python train.py --n_layer=9 --d_model=256 --n_experts=128 --experts_per_token=4 --d_expert=80 --d_shared_expert=0 --activation="gelu" --moe_layers=[0, 1, 2, 3, 4, 5, 6, 7, 8] --router_score="sigmoid" --normalize_top_k=false --routed_scale=0.5 --balance_loss=0.0175 --balance_bias=false --init_std_router=0.0291 --lr_router=0.000297 --vocab_size=32000 --norm="rmsnorm" --norm_eps=1e-06 --tie_embeddings=false --optimizer="soap_variant" --lr=0.00195 --beta1=0.95 --beta2=0.99 --grad_clip=1.0 --batch_tokens=[32768, 65536, 131072, 262144] --seq_len=256 --train_tokens=711900000 --steps=6384 --dataset="wikipedia_en"
Below are experts of layer 5 (counted from 0) of a mixture-of-experts language model. Rows are named router (the router's row for the expert), down (a neuron's output weights, with its number) and show model dimensions 192-255. Each number is 128 + 24 x the weight over its row's rms, rounded and kept within 0 to 255.
Before each expert's rows: a language model's description of what the expert responds to. This comes from a sample of Wikipedia text that the model never trained on.

# expert 44
Infobox field labels. Field names in infoboxes and list entries, often before a colon, such as Education, Location, Born, Coordinates, Preceded, Genus.
router [163 123  87 149 126 124 120 133 122 174 135  80 159 138  93 143 125 108 109  95 126 124 144 107 188 120 105 148 131 169 131 120 158 137 185 151 117 140 137 145 162 115 120 117 156 109 126 171 150 139 179 118 144 118 158 117 102 131 157 164 103 137 132 106]
down0 [166 127 121  85 160 157 182 134 125 114 117 138  98 131 169 114  99 104 124 105 154 117 139  77 116 122 111 115 124 119 137 146 124 149 143 114 153 130 127 152 100 112 103  78 116 114 142 132 127 128  87 129 158 120 141 125 105 102  98 130 149 128 117 144]
down1 [100 113  76 115 145 116 160 142 123  57 137 130 119 142 169 124 140 100 140 112 148  95 126 184 158 125 146 159 149 163 116 142  94 122 123 122  97 157 121 110 103 161 140 137 165 159 131 123 115 142 130 129 112 109 124  96 126 143 148 162 112 116 124 132]
down2 [141 135  85 152 151 137 109 160  82 153 153  88 141 108  68  93 134 150 145 129 132 149  87 100 142 131 123 126 109 107 175 118 124 128 107 144 135 122 143  98 114  87 151 167 139 121 120 153 127 103  93 128 104 122 127  71 174 181 166 127 152 122 130 130]
down3 [ 93 153 129 105 144 108 124 107 107 101 105 123 126  98 136 158 137 103 154 135  76 124 111 119 137 156 137 107 111 122 133  74 158 101 152 126 131 133 110 109 143 125 109 157 118 108 106 146 129  94 141  99 150 143 110 135  94 149 180 134 117 103 149 112]
down4 [108 136  98 113 136 140  93 106  94 138 139 109 142 136 124 133 136  98 158 106 114 134 110 107 135 109 139 135  83 105 133 136 143 122 142 120 111 143 121 135 155 113  69 102 107  89 126 175 153 160 106 134 113 188 106 143 156 126 142 156 119 162 136  90]
down5 [106  88 166 170 105  93 166 134 137 126 127 118 111 104  79 114 128 158 136 106 119 170 113 132 166 127 120  98 117 121  96 106 163 152 176 153 169 164 106  90 123 116 104 135 101 104 123 126  98 120  96 131 124 136 163 106  84 145  99 137 139 150 124 144]
down6 [147 149 109 132 116 103 119 151 138 135 107 125 121 111 122 159 161 154 129 117 131 149 159 147 106  94 111 126 163 165 111 140 154  95 136 121 124 116 146 150 113 110 109 114 119 135 142 190 120  88 138 119 128 147 143 101 123 145 113 142 117 162 118 121]
down7 [141 144 132 145 130 120 123 130  89 117  74 112 101 104 157 118 143 153 145 109  79 156 129  68 126 100 118 154 153 132 106 149  95 156  66 141  75 146 145 132  87 120 128 146 131 155 143 114 127 121 161  75 127 101 133 124 140  92 115 138 107 138 138 170]
down8 [116 145 157 105 111 167 158 118 112 147  83  87 127 139 158 140 139 144 147 117  99 151 131 102 118 107 176 125 148 127  99 126  89 128 135  90  93  68 108 127 132 123 140 119 103 136 102 127 134 112 168 137 118 192 138 137 139 130 112 114 117 150 131 125]
down9 [128 102 150 117 102 141 119 159 111 145 149 145  84 127 138 130 161 130 108 152 120 112  92 158 131  87 145 126 121 117  88  79 141 124 125 103 124 118 114 164 107 145 131  91 121 161 116 121 109 144 146 130 128 131 129 172 137 149 109 112 137 171 122 121]
down10 [ 89 142 132  98 155 115 106 130 141 147 169 121 147 156  86 135 109 108 123 156 170 157 153 129 144 158  92  78 103 147 106 162 119 155 139  93 112 139 146 142  86 133 100 119  85 140 133 169  88 110 145 129  94  95 107 125 104 120 143 126 125 119  93 139]
down11 [114 113 159 126 116 121 150 155 114 129 109 154 129 141 114 115 111 129  95 108 195  94 112 115 153 163 101 122 113 117 145 143 118 119 171 137 106 139 122 163  91 109 123 128 127 131 157 111 109 106 131 155 144 170 131 123 121 104  95 127 141 125 159 129]
down12 [147 133 132 116 144  77 131  94 127 145 151 136 148  98 148 134 159 113 104 132 143 145 165 160 112  93 103 155 137 126 183 141 166 126  99 113 136 146 121 114 118 174 145 171  87 129 172  78 111 152 106  79 126 131 141 148 133  96 118  97 113 129 163 156]
down13 [144  91 152 107 111 142 107 128 118  98 114 120 121 138 175  93 135 159 146 138 147  85 138 116 100  87 105 156 180 130 125 157 130 102 139 130 137 141  97 132 153 160 128 119 108  87 103 151 145 184 107 117 123 132 138 130 143 116 176 177 114 118 126 136]
down14 [126 113 173 132  99 120 104 114 141  85 131 126 139 127 109 110 147 142  83 133 113 131 122 114 158 131 112 129 147 145 113 181 111  97 105 101 146  84 106 174 131 148 136 143  89 177 142  57 105 152 133 129 120 122  92 128 161 150 124 123 153  92 137 117]
down15 [130 122 113 130 114 113 102 147 103 130 138 138 164  97 104 140 108 132 130 150 166 100 157  91 161  94  56 130 108 136 106  97 161  86 131 141 114 116 138 121 164 155 114 111  96 135 122 123  95 104  83 148 138 154 123 136 139  49 128 102 110 153 114  97]
down16 [162 149 173 142 141 141  95 141 139 177 141 120 132 120 123 135 186 148 143 150 111 158 142  95 145  95 172 119 104 123 120 127 108 122 133  88 135 143  82 141 103 113 164 137 140 125 152 140  93 131 107 144 110 130 168 119 143 105 155 155  75 147 137 133]
down17 [125 119 125 115 151  99 137 143 163 138 165  97 170 104 132  81 141 135 133 131  94  88 120 146 131 136 148 127  85 135 142  96 130 173  88 120 106 129 168 128 133 130 134 127 166 151 121 137 160 151 117 132 147 111 168 116 188  90 124 129 140 135 124 160]
down18 [119 160 137  82 147 124 129 178 106 183 126  80 128 107 121 141 129 179 111 146 132 150 112 114  56  91 174 126 122 123 132 131 104 183 138 122 139  84  88 181 131 135 123  81 105 140 144 142 135  87 114 147 139 104 138 129 117 114 121 158 100 135  94 105]
down19 [130 161 137  77 128  82 119 125 106 164 143  98 127 147 143 164 129 132  86 113 150  85 106 110 158 110 107 116 138 127  98 114 109 120 132 118 107 101 125 102 118 110 141 116 139 134 162 132 122 167 133 117 116 174 115 139 185 110 114 117 129 131 114  85]
down20 [147 122 130 159 131 135 151 111  77 131 131 151 126  91 140 127 118 140 113 104 113 128 119 127 156 114 151 109 127 123 165  76 129 158 138 142 126 117 180  83 130 122 127 130 132 133 137 121 124 154 126 175 124 135 123 113 123 156 118 152 118 115  95 136]
down21 [108 118 115 139 111 136 137 145 102 138 167 143 134 134 105 131 136 147 136 126 112 171  98 143 112 122 112 134 140 151 108 123 118 130 168 147  94 137 139 158 108 114 139  67 136 140 136 144  78 102 133 150 115 147 161 133  62  92 118 117 132 102  85 103]
down22 [149 111 127 153  83 111  86 119 131 102 113 142 121 142 123 124 114 122 132 141 127 113 150 122 133  92 137 120 116 138 111 117 121 139 101  93 172  94 130  90 140 162  96 136 135  88 111 140 143 159  87 142 161  87 133 133 165 144 183 140 136 125 160 112]
down23 [128 112 137 103 119 143 140 115 151 149 119 104 144 128 122 131 154  63  94 105 155 133 134 122 118 129  74 160 115 124 119 156 161 142 110  57 163 126 130 102 114  86 123 128 172 105  78 147 160 161 146 155 150 109 108 117 137 105 158 119 127 130 137 100]
down24 [107 174  89 132 134 144 126 116 110  96  71 135 166 123 119 152 137 150 129 118 149 136 129 134 142 125 157 142 143 107 106 114 122 148 112 100 127 160 173 130 151 156 130 136 109 100  76 143  98 125 109 110 146 112 119  96 123 105 106 116 108 142  87  53]
down25 [102 150 112 142 123 122 106 105 149 112 130 165 128 161 113 152  79  85 122 174 115  91 169 106 147 111 119 156 153 182 123 141 166 142 116 146 140 133 125  90 113  73 134 114 132 123 138 120 151 142 109 126 161  99 121 183 119  90 126 145 110  77 130 174]
down26 [175 149 103 139 105 168 143 108  83 132 132 127  94 106 101  96 111 102 124 112 107 104 121 167 109 155 104 115 127  97 122  69 138 132 139 193  98 120 160 101 116  89 119 136 142 119 113 132 145 108 145 122 130 165 164  83 113 135  99 136 160 177 102 148]
down27 [176 122 156 139 128  91 137 133 126 113 124 147 130 148 155 139  91  68 156 124 147 105 140 124 122 141 133 102 138 133 143 128  96 141  82 109 118 118 135 101 130 124 117 115 149 143 150 140 145  99 140 150 116 159 134 113 136 119  91  86 162 138 162 129]
down28 [144 145 161 105 133 125 139 131 108 140 144 111 127 125 139 139 145 101 136 137 124 148 153 147 123 151 163  76 150 176 136 178 133 152 153 131 145 119 160 124 137 110 191 117 144 113 124 141 143 120 114 135 132 149  90 140  88 115 103 126 126 209 104 115]
down29 [156  93 114 112 117 139 102 148 139 122 122 116  98  76  83  97  72 106 147 156 152 125 112 156 111 126 159  83 156 109 141 159 148 117 127 100 129 102 140 159 122 127 141 148 128 116 107  84 136  86 121 137 156 129 103 122 110 148 131 119 142 114 146 122]
down30 [115 111 134 168 122 157 145 166 123 160 128 152 115 145 143 126  98 127 107 127 134 135 111 127 137 141 156 155 138 104 156 159 129 200 160 132 135  84 149 151 142 118 127 127 127 107 127 138 148 107 137 129 105 129 137 108 134 120 132 113 125 147 127 113]
down31 [ 88 162 140 154 158 113 201 131 122 109 122 138  90 147 121 132 140 148 156 151 153 136 167 133 101 153 100 128 130 114 132 141 135 129  84 175 106 127  68 100 101 138 130 144 104 119 133 128 126 151 175 107 139 116 132 117 130 151 154  79 147 131 161 115]
down32 [172 160 116 115 159 107 127 127 119 106 113  96 140 111 195 156 180 128 117 130 124 102 109  95 141 165 100 144 105  98  97 131 104 129 144 163  93 163  94 111 172 157 170 111 130 113 122 139 181 132 142  83 140 124 158 107  99 146 140 133 126 119 144 124]
down33 [147 155 120 141 137 117  99 130 110 151  93 146 135 119 126 113 101 169 147 117 123 173 142 113 131 165 185 103 125 111 100 139 155 152 153 146 119 127 131 118 104 141  92 136 106 120 112 130 103 133 185 105 143 153 134 152 152 108 120 142 112 110 108 113]
down34 [150 108  61 103 152 126 144 107 168  73 110 123 122 112 138 146 136  57 156 148 147 160 139 129  69 115 129  97 178 155 102 168 139 131 167 131 139 135 108 122 161 112 111 146  99 106 107 125 122 138 130 108 117 135 116 116 130 102 121 152 142 142 109 108]
down35 [155 183  87 108 100 121 102 118 146 101 114 112 128 113 111 145 154 132 145 147 100 130 124 131 122 139 114 197 126 167 184 127 147 119 159 159 114 114 131 110 124  85 116 152 135 137 130 173 152  99 115 143 109  94 123 115 147 162 155 121 145 129 136 137]
down36 [ 82 183 123 149  96 118 126 132 112 118 120 104 106 114 117 132 123 140 133 129  97 135 110  71  67 117 121 166 137 195 104 122 109 117 138 175 123 151 140 155 128  97 113 140 127 155 124 128 142 114 132 160 151 137 163 131 134 164 115 107 118 187  97 144]
down37 [153 125 157 119 157 171 143 120 120 103 141  83 107 148 166 133 131 100 135 144 149 114 131  87 105  96 118 132 124 104 121 132 167 135 129 107 108 114  69 161 105 128 153 172 154 158 137 162 147 106 105 152 112 120 113 155 111 123 143  84 125 124 111 131]
down38 [122 126 121 111 139 127 130 145 123 116 135  94 142  61 178 150 160 129 149 155 141 123 158 122 100 173  71 136 106 163 144 133 140 100 134 155 149 171 111 131 142 134 140 159 149 124 112 117  96 119 153 162 146 102 123 176 148 105  84 150 117  95 130 148]
down39 [158 140 145  99 118 153 122 133 134 113  80 173 156 129 131 135 176 133 128 130 122 136 120 115 119 126 144 131 162  89 151 139 138 105 148 148 167 146 147 130 148 144 130 131 141 181 120 110 161 154  76 151 124 170  96 137 106 132  87 126 163 155 151 121]
down40 [119 124 151 102 109 127 132 125 158 110 163 127 117 112 167 102 143 157 149 153 155  81 111 130  89 109 108 160 115 128 130 120 123 129 100 134 123 141 111 122 131 129 150 142  81 144 163 116 114 156 120 143 201  96  92 126 156 124 139 121  91  89 123 104]
down41 [ 89 104 132 128 135 164 117 124 159 140 136 162 124 150 119 129  83 122 156 129  90 130 154  82 144 122 149 113 114  99 107 148 121 103 116  92 111 118 136 143 107  84  87 153 121  90 112 119 148 173 135 167 124 114 116  89 114 125 143  76 114 156 106 216]
down42 [116 145  84 144 103 111 159  92 117 148 146 129 119 144 107 160  77 153 133 149 115 152 112 169 136 103 140 124 142 105 149 142 125 112  91 127 103 155 151 151 162 142 147  73 141 168 131 137 123 139 134 122 156 126 120 136 104 121 123 131 105 152 106 131]
down43 [151 124 100 165 179 160 177 113 146 128 127 124 144 146 119 137 108 134 109 131 123 116 137 137 161 134 136 113 138 149 133 149 107 140 137 159 145 103 150 157 132 131 112  90  78 159 188 120 119  97 154 102 170 138 149 130 127 164  93 102 119 112 105 146]
down44 [139 132  87 122 115 116 118 186 161 132 138 126 138 154 144 161 116 144 142 143  97 115 160 153 113 117 142 137 112 111 113 129 167 160 116 150 153 143 124 146 113 116 155 106 128 125  93 127 133 102 128 109 113 145 105 107 117 153 138 118 150 159 140 129]
down45 [140 102 158 139  93 131 153 126 111 131 106 149  98 145 118 139  80 121 122 142 111 114 137 151 156 112 148 141 143  93 184 116  98 136  88  90 130 151 144 160 137 166 117 108 140 123 158 134  63 149 141 106 141 133 114 142 126 125 108 109 132 116 136 111]
down46 [ 94  99 159  99 133  94 150 160 205 135 144 168 119 142 158 132 133 142 117 132 121 156 134 141 149 121  89 131 129  95 138 127 158 116 106  97 133 177 125 131 118 132 172 107 139 121 136 125 123 112 138 175 109 125 121 148 156 104  76 156 153  96 128 106]
down47 [ 82 138 144 174 147 106 113 119 123 122 121 133 137 140  81 140 126 117 123 156 109 101 129 128 121 113 139 130 156 125 177 145 130 128 130 141 110 123 118 166 122 113 137 101  89 126 123 133 184 101 124 167 126 116 169 150 120 108 167  90 132 126 141 144]
down48 [107 161 169 139 115 160 129  72 114 123 155 124 155 139 132 105 131 142 152 115 118 111 108  98 112 186 109 190 141 168 145  95 136 106 146 122 147 145 117 129 120 148 127 144 110 155 122 140 134 144 113 155 112  80 173 111  95 153 103 115 151 110 115 107]
down49 [ 77 117 131 134 109 138 125 144 171 102 174 120 140 118 118  97 173 161 139 153 140 127  84 161 107 144 142 137 121 135 148 130 117 154 134 129 113 124 104  96 136 101 150 135 152 136 123  77 135 130 141 117 164 135 114 141 160 145 113 147 120  85 137 114]
down50 [115 165  84 110 154 168 151 119  92 163 163 102 139 118 160 154 100 113 122 112 106 164 120 126 118 112 108 151 130 135 113 126 129 135 124 137 140 157 158 179 146 161 118 154 135  93  77 194 191 128 154 107 126 132 134 114 100 129 164 135 103 152 103 125]
down51 [144 121 115 118 140 144 109 127 107  85 109 122 132 112 147 119 119 159 124  99  83 137  91 171  97 111 109 132  71 152 137 158  83 132 126 112 133 114 154 137 153  87 132 137 176 137 128 147 200 132 112 141 138 140 108  87 131 154 170 128 106 128 127 121]
down52 [123 132 139 129 128 112 132 129 141 152 129 165 166 114 145 110 132 155 116 137 138 182 127 145 126 157 139 112 125 147 170 147 123 142 133 117  80  45 140 113 129 177  90 123 106 128 106 132 162 153 129 135 158 164 121 130 101 156 128 160  95  98  95 120]
down53 [140 152 144  93 149  96 116 170 101 157 109 177 132 122 121 118 141 107 160 163  97  96 100 115  81 126 174 164  91 114 106 170 147 146 140 170 161 100 136 132 113 117 182 117 157 156 134 133 156  76 127 104  97 143 139 143 127 128 126 102 129 124 135 119]
down54 [187 134 166 119  95 145 148 138 186 136 134 142 103 126 133 129  94 152 140 103 134 154  78 175 160 113 129  86 139 169 162  84 128  99 105 124 165 125  96 181 102  90 137 111  98 128 115 102 150 136 131 138 130  84 110 115 106 149 129 110 122 124  89 128]
down55 [ 72 102 147 116 179 103 182 138 113  77 149 154  94 171 143 144 150 152 122 150 129 124 109 111  99 143 121 117 154  73 147 119 108  95 125 115 102 130 115 114 131 140 124  98 126 140 135 123 127 128 164  93 155 139 130 122 135  96 121 112 142 126 137 124]
down56 [141 112 144 112 141 145  93 130 159 156 108 135 134 142 102 155 130 123 133 126 199  92 140 154 169 137 133 109 122 140 127 155 122  70 101 136 164 152 126 107 123 185 130 142 100 135 107 126  64  94 104 110 143 131 104 102  87 102 124 130 110 120 157 151]
down57 [128 137  85 110 124 122 121  95  74 129 131 138 110 133 132  93 107  94  97 113 115 162 101 112 126 149 140 147 100 162 120 113 123 147 145 123 155 149 119 110 113  71 112 187 180 132 142 129 110 125 131 114 122 149 138 108 113 119 150 139 137  89  95 162]
down58 [145 159 122 133 129 136 142 198 154 169  90  93 139 141 160 135  98 129 162 134 151 178 121 152 151 141 139 135 179 137 145  91 161 123 173 132 128 148 129 142 136  75 119 131 142 129  69 133 150 102 152 113 114 129 173 124 114 115 112 112 133 117 136  91]
down59 [ 82 130 152 136 143 111 126 153 143 158 121 121 102 132 112 114 118 166 134 118 100 119 113 115 169 111 144 128 147 106 146 150 109 132  96 126 140 123 155 108 133 151 158 108  76 151 109 112 107 139 119 153 119 132 111 146 134 143 118 102 139  76  86 136]
down60 [127 145  96 152 118 151 136 118 178 111  73  95 128 132 117 121 109  90 115  96 140 129 154 174 129 129 112 135 133  80 118 109 120 114 144 103 144 128 105  95  97  75 124 142 162  96 124 172 135 140 114 124 107 141 128 108 101 143 134  79 139 144 148 104]
down61 [151  89 129 133 114 131  90 151 144 182 127 113 120 138 129 115 164 137 119 124 114 132 122 113 110 166 118 120 135  86 119 162 128 116 157 160 124 128 137 112  99 103 129 118  93 122 145 109 120 101  96 119  75 106 129 112 146 125 111  75 132 133 118 139]
down62 [ 84 140  76 147 145 161 111  77 102 103 123 132 108 136 103 117 111 122 116 121 123 191 147 148 114  99 169 153  55 117 142 154 161 109 154 148 125  93 122 134 136 138 117 105 167 116  99 133 118 140 140 139 147 150 135 112  97 171 162 116 132 164 174 148]
down63 [111  92 147 143 144 133 116 148 190 125 145 166 123 134 128 104 142 141  82 102 139 141 111 126 152 138 130 131 160 113 143 114 146 105  96 122 136 113 113 165 109 149 163 103 128 173 160  85 116 133 160 136 117 114 118 178 133  82  86 136 141  95 148 146]
down64 [ 92 186 178 148 128 107  82 143 153 133 157 204 132 114 129 122 141 148 117 109 123 139 106 111 136 116  85 132 138 146  99  99 115 150 104 130  68  79 113 153 147 114 125 100 119 134 153 139 152 128  90 136 133 136 116 171 123 167 111 140 113 139 144 142]
down65 [115 137  93 174 146 160 152 105 129 135 150 132 113 131 142 111 109 111 111 158 159 121 144 102 143 152 116 118 103  92 146 118 125  96 136 115 170 159 109 132 147 158 123 165 109 126 196  90 131 121 139 118 115 105 124 155 153 124 149 146 140 141 161 128]
down66 [102  92 151 119 132  85 134 105  84  88 128 127 102 119 117 143 186 103 190 132 161 142 139 130 143 107 144 119 114 145 157 125  70 126 120 147  68 150 139 145 155 146 108 131 157 121 154 171 115 194 123 164 126 105 155 105 117 146  72 145 129  83 201 106]
down67 [140 121 149 137 147 195  71 119 115 115 136  90  80  95 141 161 143 113 131 121 116 143 132 120 103  88  79  88 114 136 141 138 108 145 131 110 131 138 126 103 151 138  87 133 144  94 111 133 143 156  99 163 134 132 127 137 163 154 123 114  99 100 114 115]
down68 [115 112 135 138 163 109  89  96 112 133 156 135 124 123 165 107  96 164 122 140  86 115 162 129 125  99 166 106 135 159 135 117 133 149 109 146 122 160 155 134 111 105 109 107 113  92  79 103 156 137 140 105 110  73 114 117 131  97 126 153 148 121 136 118]
down69 [132 126 156 104 123 120 128  93  82 149 147 160 116 152 123 111  98 124 115 121 102  74 136 109 135 105 153 121  84 138 116 172 163 137 136 120 114 194 148 121 145 125 133 139 141 106 150 144 126  86 115 122 100 140 126  97 130 139 123 122 143 170 130 134]
down70 [133 114 139 163 118 105 149 122  81 101 101 115 136  99 157 106 146 152 100 154 121 113  92 140 118 107 139 118 121 146  72 106 111 151 158 148 155 149 189 106 114 180 123 133 132 161 139 136 161 118 104 123 167 178 124 126 118 151 159 133 143 133 141 127]
down71 [116 118 186 175 103  74 115  99 158 145 102 122 146 157  86 124 132 116 131 142 128 110 150 144 140 165 109 115 117 116 137 109 111 103 136 138 146 125  83 129 177 119 137 134 117 125 138  97  78  88  90 103  77  79 130 108 119 107 138  84 161 104 139 157]
down72 [104  84  71 144  99 116 129 111 145 105 116  99 144 140 169  97 134 130 181 136 106  98 113 183 117 156 117 100 104 144 116 141 127  98 130 134 150 108 127 129 138 166 153 147 135 128 102 114 124 131 122 122  94 123 154 123 139 125 155  97  98 168 138 126]
down73 [139 145 131 141 111 130 116 144 164 165 100 138 154 176 124 178 111 149 133 115 115 127 124 132 106 140 146 153 126 136 131 125 102 161 140 134 139 142 168 136 181 109 108 100 130 137 117 139 155 102 101 146 136 112 148 169 177 146 134 108 117 129 132 148]
down74 [111 132 135 111 126 108 108 172 143 139 118 150 124 154 114 122 112 116 131  98 115 140 126  76 138 159 126 102 132 147 106 137 106 151 115 122 125 123 131 105 118 114 108 179 125 149 107 132 115 145 161 117 124 105 135 166 157 131 138 107 130 161 120 128]
down75 [148 102 121  81 190 181  90 145 139 151 147 129 134 147  82 127 160 126 153 135 129  91 153 126 130 117 136 136 151 133 142 138  88  83 124  97 161 167 127 106 130  77 137 118 159 120 106 134  83 108 133 131 125  83 160 151 174 115 133 148 104 128 132 134]
down76 [108 146 144 134 120 137 128 130 125  89 153 151 101 126 133 108 146 161 117 115 122 109 137 136 113 156 139 113  98 116 131 177 109 143  99 129 135 131 117 155 119  92 114 126 143 121 148 110 109 132 126 117 158 166 113  92 175 105 147 156 140  92 123 120]
down77 [100 119 131 132 104 154 129 141 124 127 131 109 136 128 159 170 139 183  92 132 101 129 115 130 112 123 147 136 125 114 115  92 136 138 105 130 113  93 149 123  94 154 155 120 142  87  99  96 111 150 104 138 126 141 142 156 138 152 166 132 102 105 122 158]
down78 [ 85 148 113 126 109 129 100 127 109  95 111 103 138 170 109 126  49 105 102 198 165 169 115 140 105 101 135 158  93 108 102 130 146 122 120 102 133 138 118 113 170 125 155  76 149 125 151 111 104 145 158 152 126 125 170  80 145 140 124 125 130 135 168  90]
down79 [140 112 122 132 105 123 129 116 137 132 134 168 111 132 126 101 137 162  86 132 165  99 177 164 149 119 147 134 136 125 130 146 135 132 110 119 167 144  98 141  95 152 160  87 137 152 129 111 100 151 136 107 117 125  93 155 125  75 102 182 131  76 116 119]